python train.py --n_layer=8 --experts_per_token=1 --d_expert=352 --balance_loss=0.00274 --balance_bias=false --router_bias=true
Below are experts of layer 4 (counted from 0) of a mixture-of-experts language model. Rows are named router (the router's row for the expert), down (a neuron's output weights, with its number) and show model dimensions 0-159. Each number is 500 + 25 x the weight over its row's rms, rounded and kept within 0 to 999. Numbers have three digits each.
After each expert's rows: a language model's description of what the expert responds to; "comes before" lists some tokens at least twice as common just after its tokens as in all text. This comes from a sample of Wikipedia text that the model never trained on. Tokens count by the router's weight.

# expert 10
router:510518493531475512517457493485482509498512508489447521514475436487455505477491521477490504556450518536539487494459519486516543516495506516509499488537516463514482523504501498482536493488522559518497521470523466523503498504503502488504510499512513467470491460477507494493490463483511518490506501500504494538501556522570488504564485528496518495505492515499495489541486491503469464551455536536488538505528507536482472564486465507488485540500492504503508496528526519542522528525544493
down0:493522495457461456502495527494535499499498541550519467501512537498546464499501522508489480485540480475514509497486470495490495536506492492503481483513484487573496457501532516473452504543473539449479497484506511515532472466497495490497506543487492478512522500529503498519485525496524521487488491537444512483527510495540549504541499498526530456550495463493470494453513450527489512534497535452464487504495492496507547485495500515492506509500516466458524475505467475495479471485538516
down1:503526503490546451462496552531473524526531479535460480459483497486511497507480530513529488541494489483498548491529484528466523489469512515509461495485495521524533513522536491524474507467492498497488495510458503498524531477539496518485565527491546494492514492532470476486510472492567506496510510501521454474483500498555485507508490534504507484479505506525486526503495482455495465464528490526529503489526515568546477498493464501506533554509489504491527510453494492522502518488526540
down2:520532470521497489455476498507508517551515493491477453513496513531502469485518445509465490506458465474522475523477542471526493483474473491490441483501522493521515496484506515483485448514538479516500512497505524507532526537491525521494482513502541512532440454508496507532495499510550541465518486473491521518555506546494485506458507499480448497481474523472504475553476510522485531487470527469497484497483526505523529521489494494483508544453504512513464512479466493512457506510504541
down3:527542462470506503487494510502470459493501460515539515506444494545450515509501515527497492509525469494515497509517475507546500495543533484498480479514466517479544513537520498498490475477495519508463535562515501516517522515493504463491473488471515456510476505510508514498505511492443469518476497535506489476495513464496513512492545472483460529541536493479497507527537515504472527458497516507492517480505508505516486470505481582508479505473516523503494479488495540478508461587480520
down4:516472503530495481531466468501550521497498457549519599509514484507553512472505515495495503527514492458535500484474441495460510526485509489491464511517485457546473496502528513480508464449502473518462502496514540504468485498544498501438501507498519511454492489516493495507485507500500466538477485505473500489495460514536495477509520473516517541489504525488514479511522461495502506529501508511492486509495512541586506503481482497532503531492489484512529498462478475476478504473496514
down5:518487472502483516477499497464447452514508511466480524502449552522566480485489502503481522490493491495457527490514490499455493472507484512521489487470505537511500512528543498477515481476473481533454520495485473506521509467463507491455471452495553490549501508448527481477516486478513503490520500482521516501556520475508502538489485509515515476504502461509502478523507490489497461482486456483511547533501477508483486462470524503549491472526500522487473502491493487455556529465469528
down6:483479488454471457465512483493519468506489483529514523453489523510517514539540498496476535503519493542504486491500503496502499498484513499493456480517528484495525466505525531536468519480504526490539512507491513518501532470544453535503488479460458493476515512498532477525510478503504467493504449479521500541495476524509489511520509449506527547488508442486496512491555560517473473490520472478514520565513492502543463498521536490518476497466472547536508514479476518537483494520506537
down7:550551523512536520501495538528492515488501527506508500465518496488548502560445477530468483475492459499492508487509492485540539500490491469502555474483486495448493465506491502496525496522515502471474513479505539481509512513508455516486471480540526509515505512563471508521488521467491510519488501464513570529491517496494441527441504501465537487513525508525509499471508542493510501509498522447488470477492501498535513470491500516533510493489503498481487535558511521459511527506490520
down8:492511478443476480528465510482479523516481524469515474510501545504524499480484525484504469522420536460456476533499524524507491500526508516485476487496483490489472526508529509462518473484504485501500479467511551509545529476497531492540450507506518537534512536498464501511501536492539516504482520518524489483530537527512495479512526489476504496513490507481540509468515496474471482518509500492516505473547513475496537499512547483500519454542472554465508512541473517468508453478466528
It responds to: Years and numerals. Digit tokens in numbers and years, especially year prefixes 190, 200, 201, in tables, census figures, statistics and ISBNs.
comes before: " |", "0", "5", "4", "8", "6"

# expert 7
router:532480481518448510486498514481509502487475463445497539504487475509491507519496535475503517505465511471517502489501489472543534544484521540495485509535491530456515507484478496479498495544510503523521475486510475498506463487550466474470492467492527508465520450476499525491464498520535524516544495502518507490497554516496462474507512482478505551475475517526437462516484496529524507500451451538541502476543495550490485477465518475499499504533470487471510493556479515522504513511502484
down0:493499482512513531486546503532530492487537487491489551496499480446491528513508487508504486506485539410499450483537543493513504509497539511506524509519527482506487485506549547499461518494485487500548506519443504514499491492543555514497514488517462517462538497564537448491486494517517525513483513499504479484524472516495510496530494514519490504528484477482518473494509559500475515476513516510502489495486520471484505518444532508513535493511473508458469496472436501501509511488477477
down1:494493481484486532462544495486484467496455449462531502487492478540504531488480521513487498479523498495544507528573524495506477491499468480492461514495498432488510538474493468518516533500504454487547505474527488477516496525516503498488523520542476485540459449525489502521506522519557458519481477501540491501510527489445508537490506504506497521479498542490508496506518525468489498528517488468524491499497494454499497516436446521485517492489464522493490463519500502475465493529484494
down2:516488517485552499482541509484504504571477504480475531501484434533496514495467472444507436488510497510517512510526506467520560498505523476524492512535519467505484494509524474503482523488524452494490455498505523535550489518484484492499474494516489526467462501518482496523520484490498523490503529490488479530533480489524528462494491485544483492517489451514469484504523487514503518499483482562552537471482513477470501491470500512504510538507495494455491530478507548548487510505463536
down3:510512488500451553520561538461516457498477456494490507501507493451460509531524519525503507516534548498514497507507510466507531480477543484496516481507489474544477477481522493529470464520507505480479524505539459536532498497507545500470482484559532532526509524514483513506455490485502493464515474504526510488481485466490505473540504508491504511505511513489528541492468463456497469486491513495502493446509484530513478519499498497540506542523544479525484476500439456530504474508492487
down4:489480469483483477510559483488548516485494527497465506483515544518505507495471506474484488478535518484465494525494503452490454514477469490488509513499558543511459514463501498480455542508481524496501508520464519568555511544529496476452523510491468504526505509467535535499523563523463483499502513512504523533512461465519524507514473503530519510551495510507491485497482529518519482533506479446490530516510544476508480513498483520500491491537551501493518481499520498493526462495515511
down5:475483519495553518531490531496489520522506541500493504502551528543465477512481486479484479490513486414509494533470451492494505507536489504504541504531490492497499485481493491522498491508495521495511502508460493510463472490491509520488569502528501472523468459488508509503522545495466481546556488520450484504527490523516489515508555447505524558490511504514469520462511473532481498492486466511486536539494495484467513515516537516519519531524517489480526475494475514514561498528486497
down6:482551505537510453432538479540485441467489497509567471509508484503533496487476472503482472502478464459462470523506482533487483507499465480512463490473460491501520527499490538505547492523493478480443499548521486521463527484488515498464495518505465514542511494510481503493516477516505463499546543506507548496485470494499458477526498478501510503497510523501490503541541489513527533535472484499506479484471479511510475522523451482521498489477488500496519535460507467495511501467491516
down7:487490504484542508519559476492496528473507457481499513515508494486543477482489521547542527493508539508508461510528461506455525517503492530473527514486527480497491519500480519527497494446469477465512488520514495480499505522472442450495457453505512504492442500473501493498505478510519514487521490483443459504463496501520534496473470538477510485486543529493468507479506521512470480508534490484520512482445476498475538491460504485525510514445502527487472489454449514528506522480507523
down8:508498480562515478514488504498469540506532534548506468510472514492533455504516505498510507509506499523485477518484512512517486528513484521508515503531484527544445442487464546494536526515489469505501472496544459513539491505516489478543500511452471447470469499472498511463494509452507554501493464516485480503497514496483531534544526490535496484504493490506519496529478505493475505464516518482521502484452487496476499502535464528495509451548481480480500526551514542460467513495512504
It responds to: Line breaks and list dashes. Structural markup: line breaks, list-opening dashes in infoboxes, table pipes, section == markers, opening parentheses, and hyphens or en dashes.
comes before: "|", "-", "==", "The", "===", "A"

# expert 5
router:501474470523478543573478501478506528513504501441509534524490519490504489500512507489508535547446503482496501519490485491547488514481562519530477501526479562496522452479513518477458507482527467526451494493540504490508483499580479494532503528490483474485487498526535505497448498520525515515499479492483493538513526490518486499488500470448529504473512478501490461543513492512516485525501505528505497523527500523493517543504500475489478503486507492494542491479554494561502524509483517
down0:471479480556536513499535528483529499455487520495442487504504494475487497549491468513504509516530504484490458513513506468471488525505511485492471515488476477524517496540525489514495493497464496500470522549507492505505513535476506504478528486531493463447494520544495515520454492519498507525493497560499486514543459483487491448495505503507481525539483494488458500480509502517522464484450542504507502490490523472518510468507473531468481537435511428499497451531494510474500482478505546
down1:474498519459530514513509485533498509499489520492474499536489536530450449519496547529482558488508493535465506496480474473438508493525509530546512518524539500521512483483494481517512477472495508474502509487485462551468493510522490500475506497471484530457485532487479487526488467511465517496525537519441521506513465510508450478515511517466511529493500510506508501491519498542504459533505537513531486505509494462469486485471525487479500514501540466491509506508534491540583510516531531
down2:490479513506435541459484533505466491464487510497513540482500487456492500533492541499510551508521501563469528476487507479495498542486512494497531514491495539491491527508526498515495481513542527492503448507547547456504437489536536508558524527521536524474474532508498475486506467503512487521515468525485485515476457512490507484504521536513532499513513483502500532447470471503490479515491513526519512475506498512513467515472474491465486504486490537456486489532559509491516479521522504
down3:462499550441472475476574460500525486506479485503520510514529496482509494541485532512519493505510493514539517489475505528510532483493529517499513481455511527437486517446511465472491494529507523515519530520509521468449529545495517543473515515501502465499439511493514493509488558451513540499487529476531487483500510485513490460498481541543502500512506519491513497489519516508496490535498468531508525529507513468486465458537515497468483498458512492472516507505448499517490507533502500
down4:471504513504484499459482499514532521482494518485528516520504480486489494515515498487473456512505531500532477462526531536471538487478513501507494494473482442482474494495498520453469513515507494509485465472525500552525486511494563490491473522465464478500428525518517509493479474515469464493479503499516512500501505475501481531521531495482516558536515456504470493443496481479545494503444506499519522524504489504453449535497457537538542477504520489494472537481522509470511484540486505
down5:500501520495485525499433555502490511469478500512438516481530517492525512472508474535511474517446506464529487465495466510452508477517481510459517462495484508457479506530484486514532485483503436524499466513554489484525459492481486510483468510511522491464510511464498494517502530503490507488457462491520474474481467524522479507516448499539522498532476522567497519524514528501524511488507506496491575507542532476503511476521477501514459520492514466500506509489472514520499474504479508
down6:548475468505489462498547516488485503508536529471528498502518511499459471545501455531540487501473502495510493479526519518546458467509477477523506489497469512489484495465555465507530436489504522515506472532521541506487490447516505502494467514491506517484491515496524496523516490500459491478497536504481468480496505508458504528533491466520530504553523530494499481537505500505457514530514478457525466494521528477540490528465516512535457474508481493473480465492457455469514470482490524
down7:494482504473438488506492471495508513497525483557486523511524507522513527501472498495508518495569492487481484465499487539524484482465541513482521498505539450497508473527504460501529503497483458494504488507429537520464494538495495521477476527482497494502492464478494500533514502467504506569524489515513455487459498482529493489454486515493518517521495509481500487546474507468472505448538458522493485507482491444500507508489499515527498498495501542548495426484509510493490494469461524
down8:510505492491512492506540479478505504481499491497542499506483504458521512486463483527522483448483528522498449484458546517516524519495514516505509514487521510509508496513482462552505527535497534516504508500476496478478487509491538518480531495476545524524484483486550524539466527469463487498561495510522519508544513554500542456528516486493453499488515500484510477485544519457515490477494479447442483477512509496504528515561496497469468503464448494461504497463499504502531513528520529
It responds to: Verbs, auxiliaries, adverb endings. Auxiliaries and linking words after subjects, like was, is, were, had, been, also, as, plus word endings such as former(ly), bec(ome).
comes before: " a", " the", " been", " in", " not", " an"

# expert 13
router:510504427507516489516487507477483445504503497518520539544506504544525464510500466496520509534513547519511542512486510499476546564491494510466510479489518521472503495459498510510503533491517508516525515486524497487493508527504490531474549471488468526504510454506470482497480502493535515491524505460521477494500511458493490486507523519476527518482530472528501472537486523486458474515472510488507552524566525572488514517500501509481483490546481478486521541565486527527489491499489469
down0:521508497480498502516481540486468498468508465482507534480490506498505496541508470505499497519450491525477469486473486479476519489500489533548532498463434532447509481444474516477487509518500521514458506522467512546452487493527504459558499506509484489511484491576521485534549506477476522505524510509520512494499513478514516521505433509470470552434526453491469471492496503492502493518521506510490484495468484517483529501497517500513518533479505478521507483489525521524461502514500539
down1:494526480492542480485529512539485517534532529506483496489495505530542463563511458501523524519478489506493500514525482479488490512491515487504526476464519504539531473484481477501473514459445520508467445491489521511503541530524492490487500495471523501504521451487503499483504511463542452479515484521505466479477502531510501489498515474493461504459487481440480513539466547496476542499526520460473482475519526467533501480441528506491479552488500450506478492501485528475519512465527511
down2:507476508492521478505511498505449510501523500524506535497483468513526526466483516506523458474457500535471498418497498501521507500503481489534498466481483479477509495540545505480507528519491477475548551492479489523503505524502526486485486529503517509483477479522481531523523467493487510482497508583499496477493452509433486453493507555470509492502479527464469501467475525515525503493539455496519543491508488506480480475503522486489539543491484524445503513471508481491544492476486469
down3:508481539449522461518453524497487501471507506505506483509562496523464474492474460509513468540481505494478498515460458507489501527496505526482479485503503498484433456530509477485532509529534489497479520474509461513522443486467464485553470516569541498518480489522529530492517519498493507511488475493480469469476484470497502533495496504498481533480495488544487520478491464506507507495499508471492508465505525476533430497532513507509503452502483521510526493462488494530505512474489559
down4:515505495522514515503497515480487522523464479464463486464530533514524462503504497516492535512488537511501533513522547513522494471504505536498522491418503513494496509445496525518538494456508496468480504522503496525509481519502457470522542504486476518443501498489523527495454462501487452504486483502511501553444461532525502505474508478514553491463510528490466464515541478519496472493461482549468526471508548503529470495466513462478496497506508532483523503509516516491521536496495490
down5:476494529529506479498547514561513485521496526546471500505489507509486493464487453490524478540502541465459460525508544518511497514490479530535546525504539501466538516520500491515483520498509527508509451496488507486533492469484490513527520451496537512522471531523504470507472493495505522495522476499517515482506486462544485527502470551531541468508527490507469500526513553528502502467547491477462489505507541480502477497499497484533498452521563473508486493484483476471524497501493549
down6:470510485538466527483536503525518531496541493536470509476506486474508515472452451460543502515503496495500498496537535478534487486480545536499490526498486497500522521465513525488478495491466538508431514460476478543493533480500502463494525493535514524489465513483486499476533512508510518515495544519499521480476505512515504472514487556467472489499521481499466487477476473437495532482476522493470513469501510504546532519562514494534497501506542498507458450477492544496502510470519502
down7:531514488495518516520474455488561518470582493510458512480440488498475502506464511534492457481514503491516527506552482500511504497468489474476476521516502517538533460485522486503520502537462461496478495507504502462527494508507546474493504478499506483483477540523514469548499476514533492495490511491451509507508565479495493508452525532459517466525474485471499485553524519494516461540495491474484491517492473492459510514498504469482481516465490529473472521491486504495523525488535526
down8:491504562500496524481518543466532493529454495517463486502508485526482471499467541560469511477480527548467516503474506474500540511516489505483487486474494458553525518479484481496531545493516501513500476493438481527517480513490493449526539527493524485507531487484512501523496502491487482480510462505521464584467517466463531478516459461487485504499495501467536531513495496496517458458523507512504505516494502480473490479529545481459508490490529494488512550501516504497493513468506492
It responds to: Headings and field labels. Section headings, infobox field names, and table header words in TV, film, and sports articles, such as Pro(duction), age, Total, Country, premi(ere).
comes before: ":", " |", "\n", "==\n", " |\n", ";"

# expert 3
router:480505468530516483509504466549483524522491525501486494479541456484528462520542523499527536511493542479497502475432500472495484486464548517538524454541498485484476525485501543486491473497467513539520523483527497529491516512524486501511494517519506461465487489488507479493450505514490501529504503476526478512461531491554481494508538489470481540503520566535532487501515487493479499472498479493538541546485458482460511544490551493518488485483458517474513502490505514522479502509513479
down0:487486534507539469495539478542509504501531461480511501552492547514508503494496528469491520492493459487492524490516515504506482502496453518518500522486451522514512486475485504501475516505487461497471490448500475473543475431531502489507521545457517495566508446518495523515462500511490529521480514511474524513554512467526484502542551485467516473471533478482539512527476491474527479541489502518491522510475523522523482466476499468504496519522541496504534501496511494523500511514529557
down1:492498477481457496504470443479454451485515521478522505528464511532538487486481536497550484485484456536497475524500466494488483512522494477549483474558475474465509521508534510500501485476498520520535543535489478492520500505510478543506503478524530544523497524511498466507468522523515469536523483528504488539462496504483523514447540465509471482439508487477513503528450499508511486528501508467495491456477535477490461525511475523512484516489471489483499482508472543498478470511491522
down2:466491492515478444510531515488496450473438508476503543518537481492524496484458511506499512453484513517477475524472490467516501523484510568505453490524482496517483523506459509478494497516512543494520495531498510535517504512534482488485525547472434467485488479461509496492510552526516519497478507497513467551451499479482488507488485521495490461544475508515508452491509508448467523480506502500500443497467531493482508518493445472521498505482492498476481506526500491511480546481484522
down3:489505494481519543499487467519519538546527454505486466451548498490544478508482513482538504537536542473474486497519485509502560479523509500516509499493510485478450516532497477496500519518530535490523498500526491467484489525459561528489509497475513487562493481527466502493513543531464526489505523504540514472519491524497490507520486495477529538535479503532501512443504475524488467514474536513518518512493529505506530474458471497542457524469480487504468473511499471542491506499532510
down4:476450471501524491444477495466461521534491522459492555457492518450535512495468497474497503504518516547490530530476501507508456457495510514504457512515549527469528519475472447530535503480493477492512504501467484486500522467523507488519454501517517530517511509492482434484505550541482506485506505481512471490479493514472508477515469508491508486515516523503520492476470515487475504491528495506495521472464468509474488460483505501462520498469505482466564501535491504541529510477540468
down5:525547494500525512509527485503489511470521515471506512535468528475525527491462504526467490486493523446466528539514474514530494477450459516490442484519504504502516475476504479475491499506516511494502436512481416532498531532517515499489504459491495492528535522527526505478489453523503466520503514450479498492530481489532486481502511492484519494528519496440501501520494525533503528506510485528462548472513508529499515490497488491472491498438484457507448474533489530518515491527481475
down6:518501509505509483517509488421476535465483484475463473536558467464519522553512522505487503511511537542474498518514508504507477491509514496512515523500460483479476546493467518522500480525513489489468506532485507531444477491489481463498463493522520513476504547497450478445524483529484519533508466485506521506515472458477535496505522527540503504505521492525520499463481496478522499504551493474526519503505470510446514492471504508519457467535513507548504509505493480536534479487474537
down7:513533464549518495485519498513492507474506512499509540538508539473486517497570509554492513519498500482506519507520491458510495530527508458514512511521518490530525503468489502527524514487474478511488559486524480466503497462553492514496569454468495473503512499535518487465517522497451495497439497520529527493521515448502486486489552488477483492483546527476507512498473518510518498494499538476526493456526493510480483485501533502532483503499544463533494527536547484496541491532483506
down8:495502494531501480490503485483480536491504468507499547452535504503515477483498476483513465476505554501480517472465492489468508510487485502528512497489517484515533513475472474505516503495524493504458497503469549476461492489552495518492522521496473480463527474549535528487484494520524525456544485485465554467480483483493442488465480463467485460518489448487535494496530464509515498474538493494502449507520471465491507488527499527494461493513453471528528488539468538538468519482482511
It responds to: Name-final word pieces. Final pieces of personal and place names, often in tables and cast lists, such as Thom(as), Lem(os), Marc(is), Braszc(z)yński.
comes before: ",", " (", "\n", "a", " and", "z"

# expert 15
router:507474466516447520508486502500499509513482430469495514525503465482497530469515487491489554581488532495509490474500502434536493554498515490468486502577529539555475484451525515502506529535540489484466513464510453495503490514517484515520490519511463499454498486512508494517493464517501517506507495514532453523473507513494464530522500501508530495477536493478489472543521514488531481528510489478498498516507475516471461525475496490472495507490480475499507483518534505513493514505482538
down0:517514487429459519527464526530457530465519500519504467492492501534515489546537472482491526493508454510536496519512494521529515491524535521525488469524489532529505532448473514473488511477525493567515482501551476515499511456494533486540502544511484536516503474517496515496484492471540484486452528493496504513479503488554525509500505533492503529489541490489497550510507478496530474505487493480489468475480511496498519508527457503482548481549494529493510512554506486529515495511471528
down1:497517528523513513483452494487466478517540453519515517500482528559521544505490498526519492501474488463515513494508483503478548482540518471497475511513463522497461477487487488546479507491505500498521474494509470480503550538488517459505490477491509453505504511534482477500532526514493502516459535467503479477512500509472501500470509489484493490491465512453514505463512542506503455497510483529491486508476475529486491481550505539530519555574500502502513492467479510494473537558536562
down2:471469462508490519469510502447485503508459477509514485472519466504496537516531471476525510509464514463534522537529516470509519539501472492506507515478463540511505486503516528505535493524550546486469498477512507499477476473496489490561508545507500527555484529491523507515507518509494475516486477462518506496497492504453532536480539527513506552449444472483519476499465483470484507519460503499513492513491468470469513503468470507480499515460490473534476483497550511492558506524479496
down3:503467510481521459449484512514453517468507522523506480532489502550511509538496508471500472533515502511482507495489513510513512544486483471493481464495515500510521467530530503513498501526477514544468511532508500517523485459509518503475526515493484485485493495499536458546484482513499495459496522491498542529513454509498437510443501496467533491506518522479509490538533494486518559480522553539512446473517480483479467466503492533489499482504477554517516510517476491459547518567506505
down4:512467542529496491460557525548479486550502501515482526510513509487513527510474510428471503485495498468501453523515524517479525518516501484549524490519481460519534566515489500479492569529530500504498517495474499513505487508502472509510454544472493493491500486524510473491548519469522502510522495480532501532504482473472512543475502509473515480511460469467479515507520511510451537512556513504537492495492510490519504472534470519491513469519511538504500474502493503500467497471453454
down5:531487474455477541511531483509531527505490528480468537530504477459452482555487511466535522453506533531526499498492467511454474499459498462512485523479479485511489532537519513517475531511469473515460522501566508528497521522495468431491516488480513479483515515515495441486474508502489499548440481553522485491528504481482532467493488502501472512509531522481472493521489495508473512520508482461508509495487461488509451486518480503494492477527501508517466543500505506499516499507537512
down6:509495528502550490508506521480459547533520481500501505480483493542500521531509513536494456481505479543501468523486526496517497528519517529476539521493494459488474506537477477498513497487527506521507522494446529499488537509458550511453509503482487466462507492488517492493499511514495495510491475477475460501534480549482528478527460454481573563520521526510492520504509488463522479481481521575497492477501541482507495456503487496491511490504530499544478526506493500483528516544524467
down7:508485510508468498511473518526496510503511479486507465526500490470478485518475469470492469505466499522504525455430466510521516501537495484457534499472479465523529484458443524484513467476466485489469515510506507468485497527485504497530501539534518472505463503497530546533519514535505548527494496513543575555457458494466483481471462490528482493545472516459508453515489484482531506510526475502483483483487511500510496561502485515519525512486512495513513492483523464495502488490521516
down8:491496501559476447480489508533534514467516509494517528504499469504477473500523495500452501506514546520539499531474498510443535472455477551459489506542508501512537478526491523481471508507503503501521509463498490474502507463558526475472469493513470479545443496462503494506482478523454486443494451493512531474486523529462472500495504504528517477500502496513498523536522491475523515453510465487477488505523449509504472478504500517473540496478498470504537507477503537507518531519510509
It responds to: Determiners and verb endings. Articles and possessives before nouns, such as the, a, his, their, and past-tense or participle endings such as maintain(ed), conver(ted).
comes before: " to", " in", " by", " f", " the", " p"

# expert 11
router:535470425501481542518483505512496458496517446482486544484502438515480478511492500501504506538457479504500500499510491482515542508468524500514479498533460512511488501540538505522471474501484510502489531487527476491512478492553493516487525510507497531455523442469515496469511452487451518524494537475497477504500536489529468510507475479458534494458506513509485479515552488519493486537495525511538503505530480522499457508467507488458536511496446496485529515481518538531532507518504509
down0:489515532478449482501458477499475493465507470498525474483533491522469530498508479487472502456470549513493490457515487512468556472545481476520478557539557500481496475445507506485504550486500536506511478502525497476509484494469480480494530524478482474513525471493487506483483476525486522519495459498522482459517488484503531493515505522509446499474513531546565502512459505528497489548486490480522469489523532519504492485516491476473535495499501491496460509500513499500575515513499518
down1:471492505545527529504482500537530547492505480499493456478498505462459548555464486521469473466479495504519502498551526464524489530506509505521555497542477484533496473481493502536512479541524482500493479514491486496496514492548498492493518491556483495453479485482496488470505525501440503467460525481534480493530455503464476496487473493469513510491499518463510474485473502465489477500486455514520527523505520444473453523513509495511516483476527502519542533471509481493484472479467483
down2:487483532513504527476523546481505491505487502509481453504512465482504513510501499493492467475521508486536477524496498450467513435517540508495462494492468504494502457537488499510480499486492526501518500494565465523489531495511528536499485461512507524484493450490484485522537520481464480489488535492494512496466485512533532506461502478500517547511487492474479495447536456499547539476526480512532552532516482475515493495476487507485484509483499547461498498583507477528468526521466480
down3:505484541499523528497506528470543510503495501511462494466455498439514503521474568535475540540560496507529488505511509493518526495502494499525474508471481495511508510520496530532470481519502489515487530501532529495467471471484482480526497511486508484499497512502525505551523533515499550467480476489501477467505526490500533458513488548480454487500514448511462510505462479456522515488488510501500459496497505451478484477520501530526506499510467467488466492505555509428498472534529489
down4:488509521485432524521480485517545494483481482485493498499554520471510458492517520504485481488470494479500524510477477545504522472497520505476518545481478499491514501518523523481495475524498499505498487497459511467516469499474478531552506490461464554489476501434520458506482427513448486508506503481522465506554476485482484460487483542528467475498507459493500456536495534501503478471532528515521512501483517544507502503514486489521447481479479525473526506484515535465503493501527522
down5:461483495536467483544509519475489528490487498523544514472534480466558473477507481549503489513517445523490559502526556521500461485459549524493468493474480515491504490517483549474503484493506501485514493465530491502494497524504494514506459517511478488496506477505496512503547477503503464505511508431496536533473469505466514528490518490500494453528545545502501501508529490527532497463492489467540524492484517541510496502542478471528510496527519551496523469492504476526501512461487499
down6:496497497498484484495514475465531472492495497507484462467509478501498523470509460466470458514459459538492527513432492524518448453515508486535520487488530508494538548451462494477483520533477470528493506516502538500480499501531443531509469520486496509513506528540474564524470496497518477500527479522494551481506484502507511455510512487491514506443507484555497546513484525486485501494509516508511465496528510501506458471525526485527473518518488458492509516492482455491544503509501519
down7:500477475529520483482516514506529488523514533456508527485472462463500471479483483491513488473531441525438523540540514498522500518528503508520508472462459507533480469523476469501508525540499490482524473489541490482504492515551544475521493502511525499546503523527493501495475509508503475551508531524489511560511502471509488484512541489457478547486457490467483517520520455476496509479443489507457524486520476523527525476491491513491491466476512492496505467491492522500525512461461455
down8:501458513482539479446511518526543511538487516503493496455446539481481472519555450490473477495478486488512482519494504516481561523440485522515516487505489554511497492483501519442517527453488463496540548494513468509508491506453505478498482477475471543452513493461473511477503494484474481468497493488463491478521508482482466503547504540506531497476553518516470488511473515507496515524511508484478499456488482511491488491482491484489523511540531489495524482473486498511502500510553484
It responds to: Punctuation and year digits. Commas and periods ending clauses, closing parentheses and quotes, final digits of years like 202(4), and relative words which, that, who.
comes before: " The", " and", ",", " he", " was", " In"

# expert 12
router:516463441488488501527472488515481523519492464453436495538503464520509499521487526481501510554472515500536477494485475487500533523465511480520478511533508534486473488531519504476477527522514494520470543475526543506511444518528446458477505474506535498471492499512517506492464454508512471481501520505484493516461494509487484484544512504469520530475498509539486502536510530484517477537494500523479480554540534517479502540522528501473500483501481460526458473488513505506476505479471454
down0:534442544549494488544476479489490494480477493522515515541496488518509509490474510447466510509537535488503521502444486501477516490513479503512556522453468494559523546542501458493447470515481487501502488483505502506533496483538492490531541504475511510467445545491513495485514516495498512487512507474524505495480500518472478487482487476538511525503486493513522514509500513521486558533517543500473505485551446527509472511547491512509486503475480561525522516501501471497485522525493500
down1:466477503491511462478546522530545511537472483521477471510561475511523502515484494513493462528540451496475511494435478503520541494520513486538473493498488547483518508484519463489522501494468468476498515538501503524530472500499466481515496510521482493502537517523448482501515502545483504498475465487478495492509454490510471477493504511486486541486522507492480491533477476498515495461485534506483504486480563482532518479458479545476476515457538499453499451507455491478512486468533515
down2:501511518455523453481503502492526509534484498448483526462492503508507483532509530439493448494548457493477503502541528491469504504497484522545520480491509489485487498529471494477474485523515496483501464552518510500528452521467489508460494508500529518515479524500493533510492473470463447498496549481486527475464492526481458486534538490512473506462482472474464473534486508501510525515525489500451488532527514457525522495501473506508446479447476507499515490517514518508460502501530538
down3:532468494530485524505471527496565514499515528476548472471499434464490456528489477511484534503489477480515530508538505480504533493529481472494473496492473492477554468518518494548506479509488499436465526511512484473485494468485497542508489468527517504472493511486495474551522516524463536506485474505505513490543485510517513495513461492487509486482536513448507485473517520544507469523475512485542480431488489535506477476501496542501528481489515512466462515497498529519526478480512512
down4:492508511485518487535491484543513519529487453483482522518456465528491497512482480479500482491502459512448530491531485490497518505506484538518506486491511484535508522501502485487482479481478496504457479495535518516474503506523535471429485548487490510532486499480511517520519534476502478482508456489479464521496510531500547463454511498511495484435470483496472531486545501511501495497545484511483526481507471512499486482520542448525470567495529522544487512479548482563521517524530505
down5:514477569516488520520475485464519528471463515486476514476458514461541531550505486523513472521500479494506503488527465556484489528514498507478526528510480527510492515432469488494509531519506473543509460503503502468469514543489537461506525473530505501462520470495483519499450532495485516531485497469515469480537482521523521467467498491469487500464493521561493458466479465500478482533473520497502469507493529476485473508504487514486488527452477499524503494513482485469508450506512506
down6:476543524504480482464497499513490512497554534512530495459508503500474521509450501508485473480457506512488507450474449474506488492503510467548542520500448508507523461536481532525526531493531504476494463503519479485529511529496505491528504538567497487493517541464503466518507483538531509508498520510548515483484513519487567513510500527502491464462490509533479484525499481528509521541540454501531494531512479500471538524459482489514480492468513539493493484509487474477520517495492457
down7:462505529494519499488528481467527503489520520467556499533489464476495475506479507526478511541460467524506518506470505521528512536442449483494478504513506470503501449497482490443495483498503501493479478550536503510505502503496523493517490525504504496498550515512487523469501453498493495482453485509490500489545511484526510462491527466454522474474550469536478494492488543438547523512477537502547482502526521515514522515469508520523477473510455510489491491474497503494477448525459482
down8:496499487518501476466504498484516518541513490479492496520491496480489473519455455481529536447497523475473508510490506472499487526504515524496462491485472550480462526495520469470536495494491539531459486513463512544504462496452542493541472500527491541522430502534492521496502496534486423484487534471469501517493507517501538510480529461513489512493500468498486526491515520501551526546488456474516491502485491499494514482487506512534489483534576531526528499521493512500500487493471515
It responds to: Prepositions and conjunctions. Prepositions and conjunctions after verbs or nouns, such as in, of, to, from, at, often following located, scheduled, graduate.
comes before: " the", " ", " a", " his", " its", " an"